{"num_hidden_layers": 11, "hidden_size": 320, "n_experts": 96, "experts_per_token": 4, "d_expert": 64, "d_shared_expert": 0, "hidden_act": "xielu", "moe_layers": [0, 1, 2, 3, 4, 5, 6, 7, 8, 9, 10], "router_score": "sigmoid", "normalize_top_k": true, "routed_scale": 2.0, "balance_loss": 0.000291, "balance_bias": true, "init_std_router": 0.0208, "lr_router": 0.000464, "vocab_size": 8192, "norm": "rmsnorm", "norm_eps": 1e-06, "tie_word_embeddings": true, "optimizer": "adam_variant", "learning_rate": 0.000694, "beta1": 0.9, "batch_tokens": 32768, "max_seq_len": 256, "train_tokens": 265800000, "max_steps": 8112, "dataset": "wikipedia_en"}
Below are experts of layer 5 (counted from 0) of a mixture-of-experts language model. Rows are named router (the router's row for the expert), up (a neuron's input weights, with its number), down (a neuron's output weights, with its number) and show model dimensions 128-191. Each number is 128 + 32 x the weight over its row's rms, rounded and kept within 0 to 255. Numbers have three digits each.
Before each expert's rows: a language model's description of what the expert responds to; "comes before" lists some tokens at least twice as common just after its tokens as in all text. This comes from a sample of Wikipedia text that the model never trained on. Tokens count by the router's weight.

# expert 1
Description: Symbols and digits inside infobox data lines such as coordinates, measurements and taxonomy fields, e.g. minute marks ′, °, commas in 1,668.
comes before: " ", ")", ":", "N", "E", "W"
router:172144079169140117130113152127075190103128123158163118147160142080132163168165117145097132121152117142078129163092141081162167100172093173138147134160083162174114090134176197168148120104129141
up0:135110104126158193143200123083154128090135112218180180117060079128148152158094108077159127121150133123133191147158131119118054089159139151163108126158105168166063103079167161132112091141145104
down0:052156121142126137152112133129153071137115125208164097141125135104105104113122095084161131118108095105120127170116124153125070168182112111181107109127141122172183090071171120086214159123067080
up1:102088118169127144137172160147160151119165128159107143158121134112050151116122163136129158131183055128121144127165119137102105142152158130090088150155146135184132159070176132154093126091155152
down1:077121154148104088170157137092179173191124146091082107160153142099093068154140107118156136152107115126217120119089094133071071106143150148051115122126160105146069128122160082123167123065100118
up2:171097175133114133141108161117117159133133132095115116152161156119085101123113138101155106147141168081168091110136146138126137160106155161128164142141092129060136127102144151123128131152117205
down2:171117098084108111132122149087116127101153176104161084141060158143119107137095120119126120135085163094153076118113060199119175111081157101107133138178124147094121171099152159173130151106177098
up3:141105105151147134099123113107146167146102161052122122097122128069097138143136137123154168125072152089102117085091062132117123092152143117141122164138123097145129091098134103170178143139111106
down3:107099152142087186151091121122132120157064210117121198132080175151115126109137154117142183108157143119105118188135075165160098078100169160116117165175131100123150155095146123127165099134147109
up4:106125171161191098141112095144120197173021142170135099141165075087156114173124153101109145130104106098146156121161125157105137075167181147156131148120138107083120124142140168194102115149152142
down4:116106175153114090116114156147138151176142085093154165138157147089142077128137132108123109107104103144149114145138155101148111149097131116126080127117119094066144128121045075149090138130165118
up5:131112169139142153111089159114106175088104181063153073081172128108060118170126081122137123131109095099093142085107088182185098131143201168121113136129104122136152072128187183073106120156136126
down5:146077154139157131138115152130138157115125125142087105126146141033172123129138088128128119143070140119134144167096139108140142151178212152103135098133172134126043155142160171067107076140129138
up6:164121155134114139134151169181099045146113076168122149107137192083140106173118102135091107109094157120145141090122181080094125048112106145109171159126076115145168176125078156131081124111146141
down6:130147108130115165184133076135152115117092134082100182142044193122083116153105106085068126139150154115152066106132112097170134093162103114158177166098066154105150088112120125190172105160181127
up7:170188081083136111118158147111072175133132128173124107115184136058089101179147142138129126099146162117117133172135130097106107121126148129132143171149143137129108132183174104123125107147075156
down7:088161152177100128138169114127168165145101164143084140121140095086122113143119165064070165135100142097129145155107096099129152154152109137145141187136120092117138147162106082148236128087105172
up8:131161156152119095074168175165148147100083120142148124151146160118138140122183137160121119073094130077102145126093088098072146086134128119144134125134179131130127073062146145156102157136199139
down8:160180161113102073173173193175168141152135112148149194151111146136112083126119112147140135128124110097145115098099161139065170145123151183123102142102138198079099111156196080091162148135168132
up9:082140146116140214122095149140111143170133126116170121127110117093082135179126069101138138109095201156104179098091138157116094165094127133141083126129135098128163116156172109098120159140117130
down9:142086102175124124142129114084160130127170110156122132125148139096102149116115096129124110143150117112129074119096154141119128155155114156081137138116110124126066091098145165136098144163127103
up10:188114142152136108183106101104127127097153096114187144136126160127079124160137152089142123160151073151134189123119155083141089141107130132136101101120129129127164115092135166160145103136150119
down10:086094139099094148121128110119187117145123097128104108111146095172109104056074096141144112117161119127124163121120084160150130090125098142100126117152122073083136125153129114162179166126140092
up11:128124139170135111155110112096092124150126126109137136144151115153156103146200107128155073102078125131145154156165064109070097138119112125159176178153053096109050120125100127123091171126132140
down11:100140135132162108109165084123168188127129085130172117096114119109117156095140135135137100071146149095056171156135106184103132120036086097170102098065141085112114076193046116108111134162112124
up12:097099158141191144084124095136153086154066114130176137145099114152166114132129078098179116133157119137100099153114157142169144062139180174134173135127120119106073129162116147159155065180151108
down12:099169173074216100151122130124154089136101106128141095119155118124130080114157116121141079143131106246076103161145155155113196151130147122137238092095114050236160120083111144177170135179144125
up13:154115116163179148102155148162151139154116100140125112159158154060057105150163171142140113127102119176120113144199090138132103170108111103075116140131084102141125096199118115147132058110157127
down13:091110160077159156078130119135152132186100165111124109125123032157121158178104138120135116141127113175066086136153164156146093122160176131145198116114234065121065134128149154133194109194161078
up14:120140124141140111148143190016107176173125119132106148156150055094156170153116097124105136163133136095100105141188114109186105063124126124102165097141113145147100106103100154153066149173099155
down14:109155170206161134086135135149167163067109111144115091160063218162120097137125136125112136109127131088115172140136121105152095132184079123115070145097113096108119150115140161115188123060113109
up15:156180141126132114078106118148083078146136113137171131145165144145149126094167134147086141153148152139080124076097135072097176173120116131075106115142129160170100139160130138114161061148146158
down15:121126187137128117167172069132117150074160146125149102125152117125172118097125180137070114157176137162077147156120125108167107128123149117147177109091113130121171147133094151119187138162125119
up16:138184177096151061138091149128097106182092131155094132100146131194164146092126086141135144193113140162114168155103162127163160112121136179122111114131095105151104087186149096080158132135174115
down16:127158152103115120150131085140115156122145112082151116126158117175103139044080116130140159122126143172098089109102167094113144123078137134155095106112138161143142102169128126111154116147210159
up17:154152132161165119105139091118115185157127165122125137174135121116176169103142070110066141121148148125074069071091114123120127083098177134107137104111131153168151118224112145191123146136105126
down17:114147201153023129126167088104156118131108104149095100154117091140137080118116149105090136170144134118096131199097173104128064149183162108132125172105080109099132170118088120124178125108113070
up18:108175085095172143189119106096142113141147081126107166198091111104143160163176139070119135166113100111118135144137109169120114079144122167131115143137205107097148124139143118137085093072136137
down18:121170172135118166154110108065091171151078091190109104182121143072164167139185186166096107115153098162092159107122119087155162159169128096101147147088078093104090149095131146101115125194131132
up19:161163118180094110124146084147128105065193151158133106224139133149156140136146112091116178116173179121130086131100147089147106108124156143067139109154143153138112145185129104132211114111150080
down19:121118138132073146171160083102136119134134131115148096113126118126152067130096122079077170171168162116140121173115155138159076121145167106103117168130107088116135157092126131135159134093126088
up20:070154166097098125123159127159089183090066174140148110129173151128139070124121134098075132110147136097111054109041117105198083165138086129128112119149104148042096127152099064150152089150173161
down20:142137221105073147131158172140089130110095132114102198096179072113193109125167155158131170094152143153117110126166117070144129174121136131029152138138113106084120159086144096139125152152139140
up21:162177087174112122145074144151142156100176125144105097141108085123157157106165097114122136105132156139148129144125120171160130099133134100137159079098101149101048180018134097137174146147123133
down21:149136130120102109155167174169060213077148142132087091130103130083145141101085129115064168111101131070100120127141110136179169142144172161082143124139143136098107174168118088132148104144165157
up22:154150090185139169142113081108086176169117155114134105138113127148135100132117137127102118135099144093197193162091093155160150150155117173108150154150174070092134070129176107139151084119145139
down22:110157092177100178143124129080140112107084115066124101099145121145115135112137101100114123160196168178124154111133206161135150122074133127115126102108113107127150114114065139069142120143153134
up23:164100140161099118197131169137169089177115145129171164200121181068069167133183109129095132114124116102160123101076118149138112121142103144110129173098130136138173124103143102107093079094144091
down23:116084115140215137083149082101157119148105100116157062090122068212140128116092082130087171131106171141187080133102097153151066113084116104153174100215058150073086116108137152183114082163118060

# expert 54
Description: Stems of verbs and content words needing a suffix, often after to, is or and, e.g. investigate-d, divers-e, discuss-ed, imp.
comes before: "ed", "ing", "s", " to", "e", "ion"
router:170100047136149176100162156120109126118172120151156154122105046138134148129118109155135165121152113173077119067138119107155101090104181148141143137147114097127107089145140109100138088099119161
up1:130076075196107168204172157148093178163144167100149164126121129136151185132132122128088107123123105129126118114111136073098088145121117122124098175124133114085136090139188132152088111144127196
down1:093194167165097143160139150163146083154097163139092119099118144135143052108137172123092108145167187073136126127135080094120133039093118093144117093104132102185123055125083150118081071195141132
up2:119148144158094135129116124194146148117145123103167115126117132114077139136122151160138113151162153139074157177143093142146115109125161098082081121116103163101162118066134131110178090145108147
down2:164121136173141109108175094175144111145106114116134185102069204072183114104168149116158106166183114113078111133150112135117166133129151081115120165100063111081079157092187146150133113090097141
up3:186192161132195143151125108133197149083117143142137155080132142152135120147127118091153156140116118113174117120079055117178063131151153094147123084109123117116154140153125083076185109120099130
down3:107081113167097116124141168161125184127171149122087161144118157097144195090126098086103158164134116164085139122154156160128130159147079179132121141128145138175117130120103145132143156167085141
up4:143123140138170091132123103186156179123079120157140133116079129113112128115121155101126119118133138153079125117091135105074124078095166145098151176098100150092222142110138080188129107148121175
down4:068104158153125171166169164115135141109098117139158112191075123142110115094155186087176152110135083189057162173110117142160136137139130143183179126190103166102217125111232153144134144115111138
up5:087108173080154123111103144160152112140082184103153133149140135119160150085125158131127118109119123080071050157077096119173144132088195152160096153111094114113127151102150153122169132096161167
down5:133150176150087048148126130160144104172160100171109123139148047124165114107160125123125088136190104156138142154167186090145131125052120160156136148130111113118108084171171142123144117096111096
up6:097121128135118150107101192088070128126135128174064128154129131124128084102172131130115136063147147135100142086123138128179127124060158163082130217152070117121160130130111164173089095088144137
down6:090131133144142124081134083144171101132106088082163123116092180143096146094181171076143108130147099183079095141159090127120112172126159117152141168099140088134085126155110068167158143070069099
up7:146111161092114071139173102104081148147097167158115136066132184081217127120113152141115110087178110130098075088161128077139107121086190140199143160171121070057107181157102143091119107094161175
down7:192131121095144129145137099108060127157101131091117130155144135145122176153144103158049099070152178228094144107143079145150088167093085105142064080142106159175117089178152062086126170107132124
up8:128121129104178130123136162069082143136114112175109185127158109118116150140142106138092132140109089154143121084189122130177164153161202104118131111135125033127102125118063124128091123126150165
down8:142120117120104116119148128130125169130146105144089213154136173118015184095119118136092143167037154167161129116154172115136140100179100075134098179144075127152094114119041093098153165151115082
up9:173133147135129173113111097140169087174154123121141124168112149125162095180139112099119203164163141149094082106157108137124078146067160140148115132135171165140091220156186106100119145132151159
down9:134116140129186066140165119109148084123128092084054109079123129130118130151144103106154135165112120172144144099068183152140183157077143121073150073117143112128104157105132144111091178161080189
up10:114184142123108118143146165100130081119149090101162138150115087162160084143106103147172156142131090147119118105139129045110058098105124145207134112092147144178123068103130142122090119141157126
down10:096187107141116122120153109156117096150134112071154148168073112123122190176108092117084150085162139137141121084146097128123105190188162119142175081135133160117125120151088091082127132141158154
up11:142126092114138136122181125096155110120120099135181094098154073169137149128138120163136117110151038146141108117154147097029114119122129152128125093141129053134079102137120158090095140072122086
down11:144128114147115169094139132102107116152123165092108112126088149129158110134151159136132149153145149115141104132142088121121126152097088111136109140062162131127153119150129149124152127112138081
up12:129134202104142147136193142090118143142079107135151138072091074105114130127110127134171113082118120159073108162083131135154152128149154141143118158157155161105134109105119122075115175145116126
down12:171115167141147110152110123144136191195122183127068061143126125126161146166126081173056085192189156126102107142087159162176151159146102126213094083138165139083091138089132077067146162096083066
up13:146127070151132127092091173180110122103155110092122119150172131033063117121127143149085087146120146148104119162162081173151057212150105102107182156148163085111093126153147105148167085105149121
down13:090138195177135061159132115104162113106056147098194082157195131120213025107102119148173109134158054051188127124158111155094126150165114131166141177089151156104130140092144109101195128111114140
up14:098087126170114111179118147095063118157111077141175146157136071051141187100123146074135159104110115136125129123136075135149133020112196125091184128140142114113080078123153159187071121145081135
down14:084138127155077118208154177129148100116106133153165172189115143086061113111113162106157079156097135148121139120143124039169113110128182132159106137184116139120156108102072095172116120181152113
up15:078109106143098143177138106153112195177173090091156158197090085197146127123123132152132150133162201121107110089157153178079162124098158129110147140138156125143101095099125116140164080092120148
down15:112122158133123058156164143152153079106144164099133166103083148110109099148138111131145119068110145114121103104087152124171228099164131181138177178121130192126165154120194124161152131155152105
up16:171139125096109044116141135044137094071109108083092121111120173176094129107103109105142188148163153198046196098144159110112125126077125153141170075164115162154075109137109118100101158144111137
down16:182125166151104125117129118075154148128118144131101156094142162099158099125138190092179105098055146154125131107163104110161157123126123048110198144146099141148141153154082108116065171172114136
up17:094123180200200114101166087142076105094108112108096124065109059152146058098146115108112137094165188142098146116091186122175115115166182168133159131085151142161172108151057120119106132152091177
down17:133139150176119139120118116129109137115079166097107126160124126166079130131098105145125119083149113073077105188179159174146164168192158097175110136078158120106157122115113118095099134100082133
up18:169077110070157116167155126112131094127110113174102167099082074151064124142153152075144167148140138144203162058109184117190101090084134178101130137091129142142135052115147144096055074125117131
down18:145183066149136109138137127141102123105065093116148157131078110135105101124127123103096130105187070091105136115171174086206145120140132109146153144100083107142125130162100112141199047113154058
up19:095124091161113118084124113198134127141189127107137102132115092129115173113100088098148148144112132155130096129119119149143131130102169136131136129171083193144143131139138089174124120178125129
down19:141196131157169144162147117119116135148113141143166134152153106107107120153181152138097133121183126063150154198121164139131087141103096130182057115116142134102114156094138149135125133123178059
up20:113130072154123161169183136140076157130124110103178132182122058145022092148121091166143150140093067081188096022125097075153123137121133122124135128178092123129150098109097089134093088078113084
down20:133142087142122105089166157135127085133168110078130147173136081149100187199093088149101169099097135161172088132093146041152163147152126136152075138135148143119121115127104094150150090100153138
up21:172121158129072140131065134152144082150160119133163049130149088136128117156117137116138153083119067125124172119120171132178130113087119164129158108097176117125087107100080123152115137195086120
down21:128152127134122202094150129099163155147125111131112158121138120093130181140098146125105097118118116133129088100117123105129102158128121074094131116088132167171118228112059081124138156063198165
up22:125136108117097121176124085078113136128136129156165133168082165209102120139101158123076108149092163147160151135097092172100127093117084092088078145157064148089173075116152140188166147084121176
down22:074160203148116124132163125138178116086092118137108184156045201145133110144136100084129154127132131170113166123101138136131095136118071132091114145165077145047159166114153117115150115200141085
up23:178095181154107192145166139097159062114167122166132146110158167091123124102143104141194104105147165173110082130131144074185116150143186133137115198088156186156093121212122100124112060068136184
down23:126140145135117169150115150120151105129133139111092116111114135165128164108123135139104154080178158138115144126118144154134155153202165106162102170079116113165125227166136117081141099036116155
up24:115133119194077182192166119163126122165098163159112149141176151172128134160146153184141113131130089117138103078140112132109132107115147125140159133116154095158108134124120090140136125091102156
down24:118187136123138156134081155129106133144125099176077192127147166185125118100153128162112055171096177123171117155200085076104119132148104091187097114107098122149144093135116091154114159156129136

# expert 4
Description: Country and place names and month names after in or commas, plus word-initial I or k pieces, such as States, January, Yukon.
comes before: " ", ",", " (", ")", "n", "'"
router:151188108123181126098105142154125147110083079151127132131179051101121132158124124136155187110136087191081198131130188138113161085087159115083124094206163149136134071139117184112129130148122157
up1:116141151147126142117143112123103159157115096116106136135110093122113121148129124149122119205139114132083187171169149090122172134164104123048103124145119129173140118145141150193126074149124155
down1:111126161109134117162090145068150185131134124179154079110093116109126141161179122151076180155141176140201207062121149183124073110135102125074066153146027121157193171106152122129127125112124169
up2:121136127125097116098089105096089130156142147125118079088121144130172140116125152125151166205133110109108130161200137166156175110132138175155119138103121190107185150098083124102071073125110144
down2:148083157133178061095107099081194120105179155109185118129161141145148176086123139064131112164095126170082133169178083148155091173145144116165140180131154116141024166134069170121082121120133121
up3:151119153094157095070097123112160102122151114092111139108135163100075136144151095056100120169146147133148103132127082065108136107164197135184177124144138166095131125119190142102216170107124163
down3:117133085111124126077169140178122134100126131060101126149130136136104130160129106097113133158099102146132078209124063116130165135149116162122186138082114095118068080113110074118155094131087153
up4:118157122092170102060117116173160155120101101157170163066195141132095152126127171087180149107161148197091135125155178113112124128121134121147107072162106112108138149139105145128127110155159188
down4:104168151171164107157159097087102111082145102107102123133126121142170077137114130062127170134169189111149132171121097142168114095149092165152125103143143128093158145182139091209098193119108152
up5:141159103074153108077085156130075181108142148048157125061182157060139103127185103092109117150129096152092132089130103123149124114093118144077098139175135134109110100173155125137136053115128145
down5:148131152143059157125146131134128105133166196105142148084164144125094134089183117110100083102151113139133129143105155132111128140142153156120127150163125126137111139112124096084165129141164093
up6:116153064149120149145121163086129116181136168176076125093135121121209117150123110191129123109091144128145225116161151106196137135123145115111123104128119114153183161138088125162099144126152085
down6:088139157142153120156149070104114092155155094118153141117133200092161074139133140073072102105101147118106141126138096128153119156122161167121129144116104146135133055138098151127127126130141116
up7:185125116070096157087162099174098226080102148093096080067117095081177095143139107114171139080137142094147115150089166142083146086116171147158140188138150191124128148125101127101162153130138184
down7:139166107154118054140159099192038173102133119115131122171186080118164139136127122113146094170132163108168121103126059108118119120116168168114112154134064060099162148127084125145139138152115148
up8:137124155150132062134155075126078126047087124144179160137159176092076194128155150171119100116131090155133129033114159129152153074056133161098143124123176122108165139070102111126052164117137196
down8:048146116100101131168156144135126190124131185097095147158127145132176082217128134108052132124120158121174179121135157193162169128114124115159076129149116095083151139117156130077144092206134062
up9:155135139095178123114112168172117121116152066152146144154153127163107116134105102088163108093168155181074090165155157173102102188148152098111119099169134078123124204171164136071155121129126155
down9:102130144135155123134091112100127131129145081140142069079120088141161107092128126096188158158094127083155136094117058140086053122132153095118144108081107145117115185119104126144112121142159100
up10:101155120120145142173134078160131079095180124155121237189160166158138136124145119140109159187139088217121096142115176119138112086119115143137117098151214125180111104145149140099149189099114136
down10:173146113105085146190137114111115190160161144150105107110082137071151077088150109151080123159203173125186119115162127166147123139104093113120117189088121173107132191077182128069143042126168143
up11:110064141064119119126145171090137147142177120062175113124143118160124110103117151114136064143079147116141156068133126106118192130137126098117071143147083103166109068116103100096122083137072073
down11:171091147105213131082028095070136157153136098182126125158146105127124136143088148156175101138099136198121157173136148106103127107137149078137133104126159086153133113144114172160161160156068129
up12:136160066082162084076124125159131163175044067118120128102104080174119121119163135101160162090087127150119171141169163111154141117132129150110135149180189100088168136174118138136136196144132140
down12:086133112158120058114199098190145147118104108029124108139156116176162141090149113099117108156132124122129146143123107083098116103113114141106152125136155048097118113140079135139096122156166150
up13:175177146148174077141125124178132103202129103164101193125158117062090142126113157161120153101151122192151129111173220137129086128156148118089170151114163088110121109139125110096055170150151126
down13:134150158157121140173077114153138136129136080104157149122115171127160137139074168091064154129122167115134138095163152126159059106145063140100170115117163109105124145162147197190095061167188177
up14:163174144190148064071103156122123124187047071130129123126105087139189152099139081107166136114122108169103158162196187101185155072100152143145121161138088156097102128148171189157102149208164162
down14:131166129149086113157147082118150177145113122096143076118156134160143167141140116086086114150096123113179188121168097079170148153149105172135148121170137068132137054111108116098127100160141123
up15:131170122108178162099041113109120168216115124106119166181121120167180109113160132158081168128118164208077141127143168138140172166115122136100089138128219076185146126145199090165134160120121157
down15:091078110126102083141183119127133118154135141098148060145111123148111109161161108112072105162159092111127114128108120106092107134083101156163147109150148149170134091118141122120113163247155177
up16:132125107050144151146164168097144117160072163103088099095123089142164068141128125066107168125108168155114201150159158127150111102098147135121093155162104116133087097156101131122144095162157112
down16:055121093092125085141152163072124163127137103115161138128122122094169111124160153128131137097091145151151067107152097103177115109110130118121142095164100126139178088113073161124115043135110137
up17:082136152174122156194155092123188060143108104104103112150157208134123107119140104089098095139156096165111053087062130138176134111101105105128134149127139129127187133144051120209118147080111145
down17:103087185113109160099132146127159122194112163102163160141105128082126098193169119091153112115113115143119117128116126132150161155143176048124059157081113106155124065102166104117117098083112174
up18:108111076108130117183146068106127128144145094106139135097071132125170172120142170112101138170136145092110114085158108124114074067134179144091157125143156132159107148104114097068138087072142134
down18:094119166154089094126142209133129110142118161136125167165091114123146130063161132148087140139105186164127156157145089105147124206133107114181113113125096145113156130127121119099168164162153056
up19:149121099162116053067171190141083127161093141172129093183111092120068097143101111111166174084111131140135142152172164142181155137094118121113113090143147169149148188174102132170110134153178136
down19:122175155106125121155051080101115120143153134060108144132097124085139167198128183083122158179074142141175122080165088157160114133119139111112089169132135127090137141104142133133113115149149105
up20:176118123075096074138164190102143143139081087166163113150128137144040132123166141087181083102122084148083055060088165108119079128092136168124139068143146172064148121124093090115125145146116120
down20:084123087124094144125091138150152193115096112153120157187114064129095107118145166133137148168134109166130122184118101146094100120119135085144125095158087122096123152175122157087124123156125114
up21:123157149089141155108123131137175129092154107135131148138149056132099085185153110072094203060215077148131136157086221108107105100088165134099135149171169086091170161131136134081173143171163156
down21:115155138139151111124181139087130113142088088170137104139125113146070129125116152075143137165180142117081110151157083106141083129127095188157139125152132050132113183157157077111194140140126086
up22:155170073084215040190095108097141147114110105113144127116133185116108109192091128125104148116117143099158139157112149134064115121170128116135133109139163156147191149093155108155152165122146187
down22:171142061049127067109140095121129115150183136136154138150103107141177070176132174113077088139065144113149121163185052136141123094110150104120174117115122130108139190166105147207149111105129093
up23:178157178138123130153118132121175108202082082166121126182144196113134150175196131099092160170158088127087090104114162158114156202054163153097116124114119130180127193140163075137120131123164204
down23:202091151137144143093146113061126125148158117114140065122092102115114098134142080142194172147079119163117142095139109136118134186048112118107156099169158162164132136095177131106100148188105208
up24:174151165143176104167156158150147142170144099115171159131144144086104110088178174131134081100142098098134095142163168069169201118120119141155176174126133105126177097156132124111101132106127098
down24:092106124177098111116104151132121127170105093122106097213118068099122113220169147176132192163093121151149159143140148098069116182111112149144093100126160123101111061137125129092084157152074093

# expert 44
Description: Thai and CJK character byte pieces in names and titles, plus some digits and endings inside scores, placings and figures.
comes before: ")", " |", ",", ";", "),", " ("
router:151136117123138152129125145145183191133123125139159096143152122138141121181135072141154217131135154130131145075038145118129165008131162137092119117192164150204146098108148162093150130160119154
up1:131090130138141080152126080182134158137112163117106134142140100159126146140134170101120133171187088152146155167147145059117112139139113129112130145186148123148119094117155167141087149133127148
down1:131107074039115119136103185163091153151120093097149056079181099122139076126117183106129190173109132118108171118137147168140100098131129151171174066104100112133126136161142108085143167193144127
up2:146149154122100179145160149185090178146138138119148109141136121096122112121123093153114152123113176128170152089064125123126177054136115153111128179155099058122126129124107166075137111105132148
down2:153109112151128119152135126132119133129100179094117136090060186120130143130112178114130120127121094113123152090138148076142180135136131098154113211104117118094107199115142078076098140053179123
up3:183137137106160184107141181090156056104127111170080159058125094122140116131129131148173140120099128132126153112090093107125155176212179098118132152093158143122091117125108155088146161137146169
down3:143160170183163134084081136171122140165092122107112071121153118154074058169097151125155197086098046082127106147138168148145149140084169184152129126084148165064138152140180120131128133160110208
up4:118113106101142115096074155170198121152062142080161101168135149172093134169107132105112196118154173102086129098083135194066167052074155109088111107120181136119206122138161090064128123160073226
down4:137129173142164162104133073156125154141089112102118131127086100078106149107115117168129146107171153157100155138131127143162157150144129106140101168136076088157144196150139082152179124134106108
up5:173124139131120115114097148200168100161126128180136074132118127104156097124137122044143133103081097145102145096124135152133169092120232145103138189113162151182159090167129140130112111136157160
down5:126112180168093101129157195153190156172088066097069123096095115112121123138112134086130132130159103129122149107177128123065103123120128140124126153119169197168147104081096151166147140165131104
up6:157147115124142151077137147080102126164125138142109129159119117127159071132143127164158125106105169108082169091059135120167109137103106090101128165129112047158092100121104119100048139084132108
down6:113154125113100180111108089157123149176158107116146152149128151132120140135158105122074155113151162119129048118126122157190152080166207140083047102015117154091181158113153123130096156099164127
up7:132187145070083176110194187147151156180099159094117103138116189149060127126106114215172106137139117115099170154095126149082127113107133163154146128152141113141162132121105090079087143074077144
down7:077120135119136150086121096156128165122121116178132159167149125161150088129168131098099115130157189118129150124136105133138123125131092096118083137093123104096146119140110106136187133170074083
up8:152166149166180097163149154109126094147159118214088150150147137109168154136154127199106181127143096153148133091198133084188147091133149141149130165146156128132089179077039191097158122138128143
down8:125200117160111164148144110115132101092108106083132174129163127118102109069117172138112091145146129116107110112142063123090184124157042145104135121140114172141082130095101089171132127116114117
up9:151153152109090177115147183140171112170136125123157112087119100080156125176113059172101172086128135153116112039111126131111083009084152120140066160145148138149143138151174160129079167170114122
down9:078133106109181137087133140085096160122110132109075115144159169073137132128121082056090115053170137131155084111071155103110130142136158160108109097119080137164129123093145141112112108163027180
up10:120158066113160137082100114114152116055139131133147211103152180094101098102089185150136077056162081150077162105129131116118148163117112155171144099118093156102108137065115156102121086129159126
down10:183159120128107145155118121109122147120107183114126144114090191150172113164095059147121181183137134154178121162123102166121152088134183130146176175115111129114105095123113026160148127180100130
up11:151124135147132108113099117090095112109121138161143164170100095123114085138149105090172148102067076119127148088096109177119113142097112138143134115170158103119041065133157146150079146183096112
down11:160120126128122126159141120142183103116125134147136086123083148098078103140106171161197182106122151149166137179091127148138126172136193107127087120080127148100181121164161150071117137123101152
up12:116114087077142136088162144113167100104082108189118123133111101171177103136121146118230166103112094087097123194171094198195165120188186126120112133140164110101127143144162130175144153205152125
down12:140134103105090154070061142153133079137132134153147179139109105071108146175147091114116102134155093140135122109155136105162184114118116118115082127044118143171176129165114134079084112120158105
up13:138171117107132139130099111165099136127108118138100108137218138093096111127107160131107088128144087149136125156115092160086056127106125114146165128179161147132114126174091155123125079114161132
down13:100079181145125156108182138109074146082092098139091109133097135116171155169145169109143203152091151120145160185157130121148114113159172096143147169108166100150081111115200175185143070095064062
up14:164112088188124110154177129113143060201123132164171079145173121152086180107154119110138176133108133132133072153179143083109130099082087147090112091114164159175149161143073181113127164144151145
down14:098136158175157046170134088147194126127125170125142181112124140131140127122160117106159141121171185102161187181109108114141115151127086144163134125107066161115160119152059103145123096154133119
up15:100105148099123131105110241128084175193106109113169127153142089124117127131143114160096164160081174157152128102086133138121198132137184121072137093124169068175082164127151161087176126129088143
down15:090130149157142147075160110084119146127096143140103165146143214129133121170137136126150136179086141184108153212096096090179072190132114127190156138078132126095170216129113067156134148151136076
up16:157146111119140057155134096161109107138077123106064130124095168122126145146140149101160105127062120187078137217182118052188125136086165162088130111140130131165052123165125105152108127128138117
down16:132156132114077134164087140061165138081143064141153127122149120181129198158161170119131158168137125149153110139159163157168120180104108136138131092072070113076107139131135150170157158117168101
up17:153140090109166113142115098090079160143161121159087121110134098095202170110161072129133180153133176142107103147127131103140212036179111132176197123166126113174174083136065148150077122183149120
down17:161103152119141063147108107201170142133154137122131108177118112086118052165088075108066097153166189108113122118152168134100140079151147100100101190163116131127201134112148126104169098072166090
up18:170141157126159146138113103135177080181080133165141145103102132128150119159148166127101124171108155099099158098105185147171140076143194133091147147113158109170184122112110073072118150159154144
down18:140137133101149107104110073144085136121100103112118157105155103089158091111129116128122062168052165076140140171139042113163134173119118074150118151116104144082160185162127179136101141155076109
up19:096103172065099083108125152137146115177177160109112107157137113123097159111110164177192134112091169108155163062065108146102136128085158107114146156175159125130129163152123033096176162122064128
down19:088121129157132102093118130139160165117116050159092178118139126141161152202158120105124095142137122139145150145113091132171154154079105098159079133102107104120156151204129148182130124168134074
up20:122123113117139148162216124173111133114125136147137109154107129120049109102148116090105174146078118122101059111111130118122134092119149192091160155135121148134135089098116057085128148129159113
down20:088122073109077133106137139047130153088080043119123133076151165144094118086106127164108131179136136084093089182119134170097219228104159120109128141066112123131132172163099131130139120138185119
up21:173154141069128142154081081133170157099148103153149147103124108115180116166179103129078116088174042134092156124150144201125111093152164124157224105131138117105167096122051132163088189195139113
down21:107139119118089089088171104153084148094166118174121116149125082064109083107094130080116121147167209255180152162148131144148113148090115070181152148142107149117167173116128136111072132158112115
up22:182133111119193120134065119139206061153174134116105104123076170160082067142090166157173088102108073115123115114076096153118159141127121148126144153165062110053131093172123140111165175147165094
down22:068130123149080161181176100140147121109106140106130101111113114111150168129082100135098187170153134229092074131114094142086138130130152106102177174114148132202127088140197062147110143223185154
up23:168145117133108150129101115157129081170146147182122162182147146146124136165159137109110213115152149112121129088145140151109129174109162137080124124121124166101152184132137089134128059118186165
down23:154094142070164099105145088063120193122123099168096161115091151113152106119107118074145072147122139178115086067133106103056154162076137120090174105159145106113095102095151185143126118148110162
up24:125136183128108122134137138174149147111138116073121114139141165116125116129146148164176143143133107117135113070080121053166162159105096123144134104167112077168107080150174120085175142074137137
down24:171119146169133196121119179136107135143156152159073204139107167077164122132124143117070122142187128114130146088175148121183098131140112134100105136109181175082117127194122114134092103072194096